From a checkpoint of a small mixture-of-experts model trained on Wikipedia.
Size: 11 layers, width 256, 30.7M parameters.
Experts: 160 GELU neurons an expert, a softmax router.
Below are experts of layer 7 (counted from 0) of a mixture-of-experts language model. Rows are named router (the router's row for the expert), up (a neuron's input weights, with its number) and show model dimensions 0-255. Each number is 128 + 32 x the weight over its row's rms, rounded and kept within 0 to 255.
After each expert's rows: "gets" lists some tokens that make up at least twice as much of what it gets as of all text; "comes after" lists some tokens at least twice as common just before its tokens as in all text. This comes from a sample of Wikipedia text that the model never trained on. Tokens count by the router's weight.

# expert 15
router [152 141  99  88 123 158 166 128 132 114 121 107 100 165 164 151 103 127 139 114 128 163 185 157 180 120 105 111 113 108 153 127 103 178 165 101 166 133  81  69  94 139 121 127 135 119  96 103  99 101 154 159 103 154  87 159 117 107 159  91  73 130 147 151 129 119 135 144 117 117 135 128  76  57  70 100 156 138 111 138  58 129 174  87 133 150 193  90 183 168 168  89 154 136 117 182 114 187  96 125 139  99  99 108 110  50 130 104 173  68 108  90 124  50  79 135  84  78 123 157 135 131 136 159 175 159 143 108 139 144 132 115  84 152 126 134 172  99 141 143 185 149 112 113 163 119 178 185  92 110 104 150 159 179 163 103 175 158  83 123 137 145 118 107 139 122 133 174 133 142 114 126 145 138  99 183 142 143 161 124 163 102 163 101  85 167 202 139 113 162 167 117 151  88 146  77 175 108  80 108  55  71 180 117 107 170 114 109 152 150  97 108 122 145  95 127 124 112 150 183 141 166 152 154  82 140 166  96 142 121 170 151 173 124 144 152 125  84  78 104 165 171  65  72 123  58 111 168 159  99 123 157 129 147  63 113]
up13 [139 137 166 100 120 136 104 127  89 123 150 143  97  90  72 155 158 158 141 166  59 130 137  98 120  68  90 120 133  48 165 148 105  64 121 145 109 170 130 140 159 151 146 138 119 120 109  90 112  69 160 161  94 134 189 162 116 133  85 154 197  91 125 126 101 176 140 186 139 209  49  98 122  71 163 113 173 161 141  82 149 155  74 157 103  69 115 192 121 144  91 130 162 155 133 127 143 104 101 139 108  97 119 148 112 196 152 138 111  75 132 100 139 143 136  88  99  91 206  53 159  67 161 103 124 138 144 145 176  94 166 128 134 161 144 124 101 132 136 126  75 121 160 164 132 155 175 140 239 142 161 187 157  95 124 113 121 133 120 114 156 162 129 122 140 128 123 108 121 132  80  24 132 117 113 116 144 132 129  79 167 144 167 153 112 142 106 134 108 184 166 138 154 114 134 141 108 189 133 135 153 135 186  66  46 103 108 159 117 108 100 120  96 123 146 108 135 107  89 141 103  90  99 152  95 119 129 144 133 125 140 124 122 100 129 118 146 146 135 107 171  88 157 127  99 140 153 141 144 127 169 130 166 151 104  66]
gets: "°", ".", "(", "- ", "′", "″"
comes after: ".", "°", "′", "- ", "″", "/ "

# expert 18
router [130 139 158 112 153 132  78 111 155  98 154 132  84 174 104 129 178  99 151 125 171  83  95 122 110  91  55  84 163 179 157 142 153 132 129 170 149 109 127 124 166 168 142 128 146 171 143 158 114 119 141  78  92 139 147 132 130  69 116 131 157 105 160 146 152 132 134 131 169 103 190 144  54 151 157 170 134 146 174 179 106 105 140  85 120 119 125 171 120 109 136 188  26 136 156  67  50 156 145 146  86  99 125 176 165  84 155  94 117 142 121 197 148 163 127  95 135 122 163 123  78 101 156 169 116 171 127 136 110 103 157  83 103 169 112 102  92 105 173  88 152 111 125 121  70 144  59 180 137  73 139 143 163 131 113 148  88 160 120 110 150 124  64 105  82 116 122 121 102  94 114 136 121 107 135 161  56 108 152 153 142 100 170 154 169 131 160 128 102 127  50 127 132 170  94 166 140  84 144 100 134 103 139 115 200 180 127  95 124 107 117 109  69 136 142 124 116 169 123 170 137  94  86 154 137 110 106  82 104 142 155 135  36  72 101 177 191  78 136 133 109 161  96 117 162 156 125  92 101 138 125  96 117 132 103 113]
up3 [129 112 115 111 124 168 139  58  62 151 151 108 119  79  82 135 148 142  97 191 122 119 166 153 113 138 127 196 150 157 167 135 137 117 176 108 191  65 122  94 165 146 111 113 134 107  86  72 127 156 108 105 164 151 139 138 113 177 157 161 131  94 114 128 151 105 105  95 110 149 101 113 102 110 150 109 117 103 141 143 129 151 162 133 103 182 104 100  79 180  87 103 184 101 142 146 133  66 110 131 121 132  98 177 117 128 107 123 190  70 121  96 100 122 131  71 147 105 156 126 153 168  91 136 136 125 145 171 110 101  90  74 118 106 195 128 121 166 166 105 128 100 141 203 142 121 133 110 109 105 129   5 151 124  73 109 209 147 138 120 169 140 173 123 169 109 134 106 127 148 116 116 170  82 101 167 102 205 157  70 153 120 125 145 156 117  89 127  80  98 169 124 155 127 158 123 184 134 159 176 132  63 127  75 105 167 128  97 109 160 128  93  86  74 142 126  77 111  89 117 154  98 118 116  81 140 113 105 175 144 117 147 177 158 141  89 133 108 149 208 147 135 203 160 126 138  97 137 146  85 103 168 149 112  97 112]
gets: "-", "such ", "g", "p", "one ", "Al"
comes after: ". ", ",", "- ", "and ", ": ", "with "

# expert 16
router [123 160 134 117 134 166 160 112 126 136 131 131 146 156 160 114  95 153 121  79  97 156 185 145 140 110 126  78 151  74  81 181 148  96 153 131 142 106 127 152 142 115 129 133 126 160 100 114 149 123 155 122  84 143  72 136 111 114 177  66 108 143  92 104 125 121  66 114 127 154  83 186 116 178 140  78 148 180  90 166 118 125 169 136 158 115  91 125 169  59 132  80 139 193 161 163 131 120  80 192 110 142 124  96 186  93 155 142 116 133 145 176 125 181 151 137 189 136 185  86  82  88  94 139 156 151  77  73 108 126 142 126  84 135 108  85 127 145 162 110 120  77 100 162 148 139 103 120 133 127  87 139 174 125 102 103 204 129 102  63 170 138  84 112  69 137 123 120 143 119  96  96 170 161 111 141 194 109 142 103 145  94 163 144 138 140 173 175  98  97 138 116 136  93 175 193  78 156  62 113 124 133 155 124 132  94  62 205  92  93  97  99 123  89  88  95 105  93 163 157 204 176 119 126 130 206  71 135  88 158 144 123 113 145 142 126 153 124 150  86 106 112 151  97 124 133  84  77 147 104 138 164 134 131  93 156]
up5 [180 155 147  64 137 100 144 141 121  90 134  26 175  90 111 134 120 116 152 146 114 135 121 129 108 150 154 137 128 115 160 172 161 118  89 172 118  89 135 103  93 180 152 111 159  94  96 144 156 177 115 132 131  83  96 136 144 138  97 125 125 130 134 103 160 121  88  83 127 103 185 146 132 159 111 235  96 122 127 128 152 122  82 188 133 115  83  82 122 144 136 117 122  66 118 108  93 125 140 157  32  79 127 153 133 101 104 170  96  96 132 132 156 124 174  99  79 114  97 159 187 138 156 182 135 128 133 112 110 146 137 109 105 156 118  97  75  87 107 198 143 215  63 104  75  82 167 121 111  28  96 124 166 119 200 166 184 111 118 104  82  90 113  83 121 105 124  91 137 115 211 108  81 151 126 120 128  94 120 173 167 135 136  82 135 177 172 132 150 118 149  90 150 127 102 107 120 150  96 133 147 138 149  64 154 125 149 118 136 131 176 105 118 130 161 118 154 161 150 119 136 121 138 129  97 118 191 190 175 132 133 150 131  90  87 144  92 124 137 132 145  96 108 124 124 127 153 129 164 122 174  71 158 116 172 157]
gets: "A", "S", "U", "N", "M", "B"
comes after: "(", ".", "-", "; ", ": ", "U"

# expert 22
router [124 160 181 136 115 109 100 176 113 150 143  70 127 166  93 153 155 180 152  92 119 121 142 135 162 153 112 148 107 138 157  97 196 172 125  81 117 193 157  79 136 116 121 129 155 138 142 158  72 170 159 124 165 155 147 186 104  97  97 169 150 125 137 174 135 155 134 130 130  83 176 111  89 125 140 116 191 156 110 153 172 110  94  94 134 145 133 178 105 184 132 141 152 178 188 132 143 126 117 105 156 126 168 188 145 167 131  91 117 128 136 154  97   0 164 156 148  87 172 168  92 157 115 133 139  99 109 178  99 107 157 151 180 161 116 101 153 117 117 151  95 124  71 134  99  92 109 106 112 130 177 116 107  98 117 102  82 131 102 158 112 132  85 158 162 160 107 130  78 119  91  92 104  52  62  85 139 148  92  89  90 155  91 185  94 142 123  87 176 111 105  95 142 162 110 206 142  86 110  67 124 145 113 167 131 103 130 146  84 159 135 140 136 106  99 169 145 120 139 101 129  88 103 115 101 107 141 121 107 142 121 151 176  90 120 113  92 106 194 129 101 111  67 106 167 108 111  93  86 116 124 124 117  81 129 157]
up2 [135 197  88 130  73  94  98 148 138 128 189 149  94 159 142 143 227 141 133  91 139 139 140 137 127 116  77 163 134 135  35 141  85 124 169 124  74  79 129 102 100 103  75 149 156 123 153  93 126 155 134 100 141 104 169 145  89 129  88 133 148  99  85 146 159  97 103 180 107  78 111 127 111  94 116 139 234 102 189 133 172 138  94 145 192 168 144 159  97  88 129  90 173 149 148 146 163  79 141 132 117 106 134 113 127 103 116 147 135  67 162 124 151 147 184 203 151  90 197 113 148 124 157 109 131  93 113 133 125 119  84 131 107 122 121 102 121 131 122 113 132 121 128 189 148 146 149  95  87 162 188 225 114 136 104 111 131 127 136  90 181  64 147 142  66 178 130 104 114 161 102 132 128 120  94 103 111 169 132 158 149 130 125 138 137 149 145 129 110 132 128  82  64 142 102 116 119 143 119 160 130  87 170  69 112 160 130 199  93 151 159 151  76 136 153  97  95 131  92 110 141 236 153  83 150  96 131 113 132 113 105  77 158 122 161  79 140 112 144 129 152 147  99 153  95 113  91 141 142 107 121 174 158 101 126 116]
gets: "the ", "s ", "his ", "first ", "its ", "their "
comes after: "the ", "'", "a ", "of ", "The ", "in "

# expert 9
router [110  85  71 176 137 160 165  97 100  92 154 147 128  52 156 117 102 100 175 151 148  84 182 107 127  88 107  98  72 178 135 104  84 160 142  93  76  92 135 105 123  82 121 182 115 123 107  99 158 120 169 114 103 145 101 104 119 159 166 108  87  94 128 166 158 149 104 105 112 121 106 114 193  95 140 132  86 178 111 120 108 124 196  96 144  91 121 150 172 130 137 148 160 145 117 198 124 159 113 109  65 148 103 125 132 107 146 151 150 163  80 103 191  70 117 138 134 111  51  94 107  95 110 174 153 129 142 119  98 140 141 160 148 108 208 181 177 136 181 179 102 127 150 159 130  97 175 158 134 129 158 144 122 120 161 107 211 113 112  80 103 136 135 110  80  87 141 145 125 194 123 145 112 176 122 138 136 156 154 124 105 162  83 128 128 103 131 158 153  82 177 132 156  78  97  79 193 104 115  90 145 101 150 128  82 163 102 108 166 149 102 131 103 148  79 152 147 124 143 195 122 156 141 156 132 129 111 160 162 126 160 122 188 114 147 185 134 112  69 212 166 153 183 176 152 123 106 126  97 119 120 169 170 116 123 148]
up7 [ 83 133 107 126  73  67 185  92 122 165 133 111 118 141 186 122 158 149 111 117 137 143 128  88  83  69  98  86 128 106 135 143 131 115 113 124 201 109 157 178 135 170  89 129 158  77 180 112 112 120 155 122 171  95 171  84 104 146  56 155 157 106 119 136 108  89 183 181  76  91 115  95 126  70 128  94 160 101 184 138 123 133 138 117 147 128 101 139 107 177 110  98 115 109  97 172 148 126 122 119 127  98 124 196 150 112 206 106 149 117 200  87  73 172 137  67 153 151  80 183  96 130  96 112  50  93 146 172 143 170  94 145 163 131 119  67 122 185 108 120 149 202 174 121 131  82 134 130 103 121 136  71 121 150 126 197 136 114 134 111 163 134 181 148 138 153 124 161 150  97 158 128 141 111 111 144 145 150 165 188 149 129 172  80 131  81 133  94 180 114 144  63 179 118 112 208  87 129  87 148  63 142 134 133 135 144 194 126 117 185  85 111 147 112 103 145 163 133 115 140 122 169 120 140 117 158 144 119 120 145 136 143 160 152  97 121 139 144 145 160 122 122 129 145  56 104 123 131 127 135 133 117 110 126 211 128]
gets: "\n", "- ", ": ", ", ", "\n\n", "("
comes after: "\n", ")", "201", "202", "200", "199"

# expert 17
router [ 82 159 118  95 120 107 133 122 133 102 159  63 149 146 177 152 112 116 171 163 145 168  85  98 142  75 129  92  94 150  98 168 113  54 138 177 128 146 149 132 151 165 107 134 128  86 151 135 180 116 196 128 153 142 157 122 127 122 202 165 103 141 178  77 126 152 147  80 110 130 148  44 141 126 126 155  97 169  72 121 164 167 165 162  71 126 114  63 115 149  88  79  91 166 148  78 162 113 174 138 139 105 128  85 180  64 139 111 110 130 134 158 118 151 136  96 176 140 106 160 147  70 128  88  97 120 143 115  90 157  77 126 121 128  97 114 140 111  91  83 135 144 150  92  95 118 151 109 106 131 145 117 158  82 160 151 124 107  90 131 126 103 161 122  73 119 136 110 176 126 179 166  85 188 134 107 202 155 112 138 122 174 136  57 129 150  95 121  96 119 152 152 142 183  83 135 100  88  79 166 182  76 172 133 153  76 159 183 120  87 176 154 139  87 144 120 149 108  91 182  93 118 126 152 112 145 207 193 100 117 151 153 168 151 109 162 101 110 165 167 130 100 142 162 122 143 145 141 131  88  92  98 145 172 160 111]
up4 [149 132 171 120 146 143 136 105 131  53 133 102 148 174  59 130 155  39  60 151 145 127 143  78 157 132 169 102 116 115 137 122 219 117 240  82 155 134 115 145 116 103  72 112 129 127 187 100  91  98  73 128 166 161 135 106 113 157 122 103 115 152 149  97 122 125 138 182 134  81  81  81 165 132 167 109 180 152 220 141 151  93 123 183 152 111  80 154  97  92 175 137 150 158  99 156  82 114 157  94 128 123 153 163 121 155 138 157 118 125 127 136  68 118 157 117 152 134 116 151 139 107 152 124  82  81  99 143  99 115 122 136 139 125 197  82 131  95 200 135 173 130  43 144 143 115 137  46 107 178 125 105 158 118  89 124 121  90 159 133 124 111  82 114 126 116 118 127 114 150 142 174 127  90 107 131 152 111 127 111 115  92 154 143 130 136 138 145 125 120 173  91 110 158  89 143 134 133 170 189 139 159 163 126  91 133 197 150 105 139 160  78 137  90 114 124  86 177 132 224 146 105  93 137 121 143 167  81 125  78 121 144 122 142  91 140 134 120 132 185  99 130 120  88 100 127  87 161 137 161 164 132 151 159 120 173]
gets: "| ", "- ", "\n", "\"", ": ", "The "
comes after: "\n", "|", "\"", "\n\n", " ", ")"

# expert 6
router [109  72 156 120  98 150 139 130 113  66  97 134 153 144  31 114 157  76 126  75 129  98  73  92  77  71  84 151  85 162 120 136  98 135 118 127 110  89 133 124 180 132 137 105 119 127 139 118 128 178 155 108  77  79 127  79 107 148 134 136 163  89 121 135 165 110 113 189 115 125 117  90 160 163 161  78  96 156 174 188 120 121 116  93 151 119 112 128 135 188 109 133 172 133 139 120 172 141 118 119 124 148  98 142 112 196  93 171  89 153 123 118 180  60  86 102 114  94 164  76 135 111  89 177  92 119 151 148  98 174 172 178 155 122 152 120 132 175 139 132 129 160 141 132 106 125 148  91 174 136 174  63 146 127 173 141 114 117 160 131  97 126 202  87 122 126 135 108 111 181 158  91 110 137  80  99 184  93 157 145  98 184 200 167 130 162 137 127 135 130 124 140 170 107  65 150 135 125 124 107 176 183  95 169 107 165  99 167 114 113  95 115  57 151 145 120 153 113  61 138 142 105 159 195 111 185 149 172 173 102 155 117 138 126 149 132 156  93  92 142 167 171 147 142 102 146 148 121 133 110 126  98 218 106  96  96]
up4 [104 152  90 128 121 151 101 123 186 141 115 137 134  77 166 135 121 122 139 137 147 128  65 130 150 138 106 145 138 114 101 105 121 105 132  66 110 204 196 126 159 124  79 145 109 153 130 117 200  91 145 143 160  91 109 148 112 117 115 103 122 140 139  99 182 115 159  52 171  94  61  84 182 124 100 149 158 159 130 106  92 100 108 137 109 107 142 148 148 166 168 135 118  82 193 135  90 158 142 129 154 126 142 134 139 111 130 168 139  90 138 197 144 130 174 141 116 179  79 131 137 102 196 100 128 176 140 153  94 158  99 129 122 115 137 110 160  77 143  87 197  79 130 129 119 110 172  82 151 174  93 200  81  89  74  39 141 131 135  90 133 133 134 111 114 118 120 128  31 107 128 152 162 169 140 160 115 160 194  75 156  93 148 133  60 170 136 153  86  85 138 125 155 143 127  97  97 130 191 141 120 119 129 141 125 152 167 130 115 151 169  85 134  70 102 118  69 103 153 215 108 125 133 155 160 134 123 136  44 157 107 168 173 124 114 130 112 175 167  99 138 159  94 107 141 122 179 113 124 158 118 154 113 155 105 106]
gets: ". ", "\n\n", ".", ", ", "\n", "=="
comes after: ".", "==", "===", "201", "\n\n", "200"

# expert 4
router [166 191 124 125 147 113 120 135 178 147 109 141 107 116 110  90 108 158 102 185 104  81 175  66 140  81 185 142 129 105  69 119  48 148 114 150 131  94 122 134 190 119  91  58 111 101 125 112  75 124 149  96  61 156 147 103 142 168 168 121 117 150 112 175 104  85  90 143 113 153  98 113 124 148 142  83 119 143 128 156 165 180 137 141  94  86 157 181 119 115 114  75 104 152 151 163 131  95 150 152 159 138 107 109 151  89 152 103 147  71 151 156 181  90 117 117 175 132 157 112 117 116  93 131 115 161 175  96 143 142  50 132 109 112 101 110  85  89 147 141 153 131 156 172 140 167 162 142 122  79  93 181 144 110 151 136 175 119 121 150 115 102 123 133 123 129 122 129 137  98  88 138 171 177 186 118 105 108 120  81  73  87 168  96 167  74  66 129 132 204 142 139 190 102 155 108 180 114 122 123 123 138 158 137 151 115 128 177 137 101 106 146 199 188 118 159  98 164  95 130 163 182  93 133 130 142 146 158 156  97 184 186 152 135 184  75 139  55 131 113 102 132 110 143 101  98 148 153  66 118 137 103 177 196 152 135]
up13 [103 114 143 127  89  81 179 128 145 108 147 101 145 153 217 140 193 145 145 114 100 175 104 110 105 103  78 166 152  94 159 104 182  93 111 123 107 120 140 117  33 174 151 119 183 139 128 120 171 127 164  59 185  94 155 160 127 124  88 179 142 163 143 127 164 134 137 117 156 149 146 174 117  94 112 110 119 123 141  29 174 126 169 102 105 171 153 107 152  99 159 151 184 173 126 107 171 151 161 123 129  85 109 119 106  95  58 118 121  81 118 193 105 139 122 143 218 135  71 167 117 205 193 131 171 111 149 154 129 188 116 115 152 157 113 123  73  97 129 108 158 127 112 116 118 169 101  83  35 118 164 146  80 171 139 149  89 125 198 157 147 101 143 117 148 149 146 157 146 137 149 104  92  89 108 132 151 175 105 143 110 137 119 123  82 168 181 101 143  88 115 109 112 166 146 188 122 142 137 105 123 140  92 157  96 113 167 132 128 195  95 158 160 145 133 151 127 148 121  80 121 141 130  94 109  89 145 152 104 119  96  90 101 109 113  79 115 108 137 140  80 100 144  95 114 128 118 153  98 192 110 123 120  97 148 106]
gets: "| ", "201", "–", "200", "202", "199"
comes after: "| ", "(", "–", "0 ", "in ", "1 "

# expert 23
router [146  77 173  93 119 174 137 130 119 124 117  74 159 172 134  78 120 109  95 166  98 144  80 131 140 138 124 165 119  52 145 117  99 148  76 149 108  68 172 123 153 150 134 117 174  68 108 156 123 126 141 140  60 122 123  95 175 135 132 127 154 115 156  97 161 154 136 130 123 127 138 151 147 186 138 118  91 108 195 212 133 134 153 151  78  92 145  56 130 124  95 159 107  99 138  81 161 141 163 108  90 100 128 146 130 116  84 139  74 115 101 158 155  74 116  93 135 125  87 115 152 126 154  94 162 156 151  99  92 176 162 123 100 122 133 101 103  96 190  89 216 222 146 112 100 100  99 106 146 165 118  98 184  93 167 168 120 137 143 167  99  86 175 117 138  99 128  96 135 114 147 160 109 161 156 132 170  97 123 156 112 120 116 116 154 121 145 148 147  89  58 148 147 129  60 100 157  87  92 118 194 157  93 135 169 124 172 201 115 188 143 192  83 134 183  89 146 138  70 168 137  96 147 134 181 172 139 157 127 105 113 119  90 160 155  81 148  84 123 111 111 136 134 109 157 134 118 173 125  83 104  93 140 105  88 117]
up3 [149 127 101 149 129  96 129 120 139 138 198 137  94  14  89 149 140  88  79 161 127 175 113  85 148 160 142  88 160 112 107 159 130 132 125  90 165 171 112 143 107 145 119  68  74  98 136 115 191 139 107 128 111 137 169 125 153 102 119 159  97 158  58 168  77  88 145 107 137 138 117 189 122 113  66 101 159 175 157 110 124 152 154  82 132 165 161 137 131  94  92  99 187 165 165 163 123  99  89 160 103 131 126 122 116 114 151 123 154 112 133 131  84 138 118 156 163 109 140  83 173  90 131 119 180 121  73 125  80 111 111 147 144 170 121 133 113 133 108 110  96 141 124 169 109 117 136 112 124 134 170 222 119 128 130  77 134 127  60 141 124 146 144 142 152 150 112 112 186 138 101 111 162  95 168 117  99 148 178 111 141 155 107 190 134  49 157 191 132 125  55 101 145 131 165 138 133 124 165 184  41 133 127 104 101 107 126 138 137  69 126 109 190  71 142 185 121 120 116 129  96 167 137 125 149  83 120  90 149 140  97 114 128 117  98 147 196 179 195 100 105 158 142 106 105 213 132 138 160  78 116 149 148 134  93  95]
gets: ". ", "\"", ", ", "it ", "\" ", "It "
comes after: "\" ", ", ", ". ", ":", ".", "that "

# expert 14
router [167 101 161 159  92  77 138 188 125 151 115 143 159 121 133 135 164  82 130 142 152  98  83 155  78 121 120 155  88 162 176 102 130 142 121 121 117  65 153 104 104 139 116 154 184 148  75 134 127 112 112 128 114 141 168 133 133 183 157 147 102 179 132  57 105 106 196  81 163 163 148 109 103 141 153  60 156 101  83 141 135 147 150 109 133 113 173  78 107 204 133 150 143 121  84 129  66 123 113 102 160 167 149 150 109 188 120  93 131 160  99  94 122  79  66  59  99 171 176 132 106 138 132 123  79 143  63 164 126 179 152 159 137 129 113 140 136 149  69 141 141 199 155 106 136  99 156 117 147 137 106  97 157 174 132 146 112 138  90 192 107  90  67 133 152 110 120 136 100 134 177 142  97  93 149 132 142 109 124 134 130 144 123  87 100 137 149  86 113 127  93 207 192 103 161  89 192  90 115 118 122 174 144 156  99 151 186 114 145 145 126 111 218  97  91 109 105 162 119 131 150 134 153 112  94 133 183  64 149 109 163 144  96 136 134  96 191 124 101 182 156 103  62  88  94 123 111 115  84 159 107  91 124 138 152 145]
up6 [179 142 165  83 155 131 150  88  67 111 135 121 132 137  81  95 198 198 130 127  53 179 184 151 107 124 138 166 181 140 141 100 131 124 150  85 116 150  97  75 118  72 180 127  97 124 145 106  89 137 153  87 122  99 123  89 108 181 131 135 108 112 146 104 177  52 110 106 153 158  82  96 135 103 166  72 155 167 129 146 115 129  73 139 225  80  79 154 126 131 177 138  95 149  67 130 105 117  92 138 152 148 131 106 141 142 132 134 100 130  84 109 116 103 150 142 155 139 125 151 141  73 118  86 124 128 117 158 160  93 147 145 147 114 126 172 153 189 146 107  33 142 123 116 140 103 112  76 150 175 151 167 126 170  84 139 127 104 182 157 148 107  83 148  79 123 119 146 128  98 158 148 192 120 109 158 103 111 146 113 115 156 106  99 165 136 139 161 106 206 160 102 136 144 146 149 135 153 147  61 143  77 183 148 101 163  81  72 132 132 138  96 122 175 139 119 139 156  91 123 143 143  99 130 148 126 146  99 160  94  89 146 175 137 119 102 222 133  95 163  71 191 157 137 121 111 107 152 142 137 124 168 165 108 103  69]
gets: "was ", "to ", "a ", "is ", "were ", "not "
comes after: "was ", "is ", "were ", "he ", "it ", "He "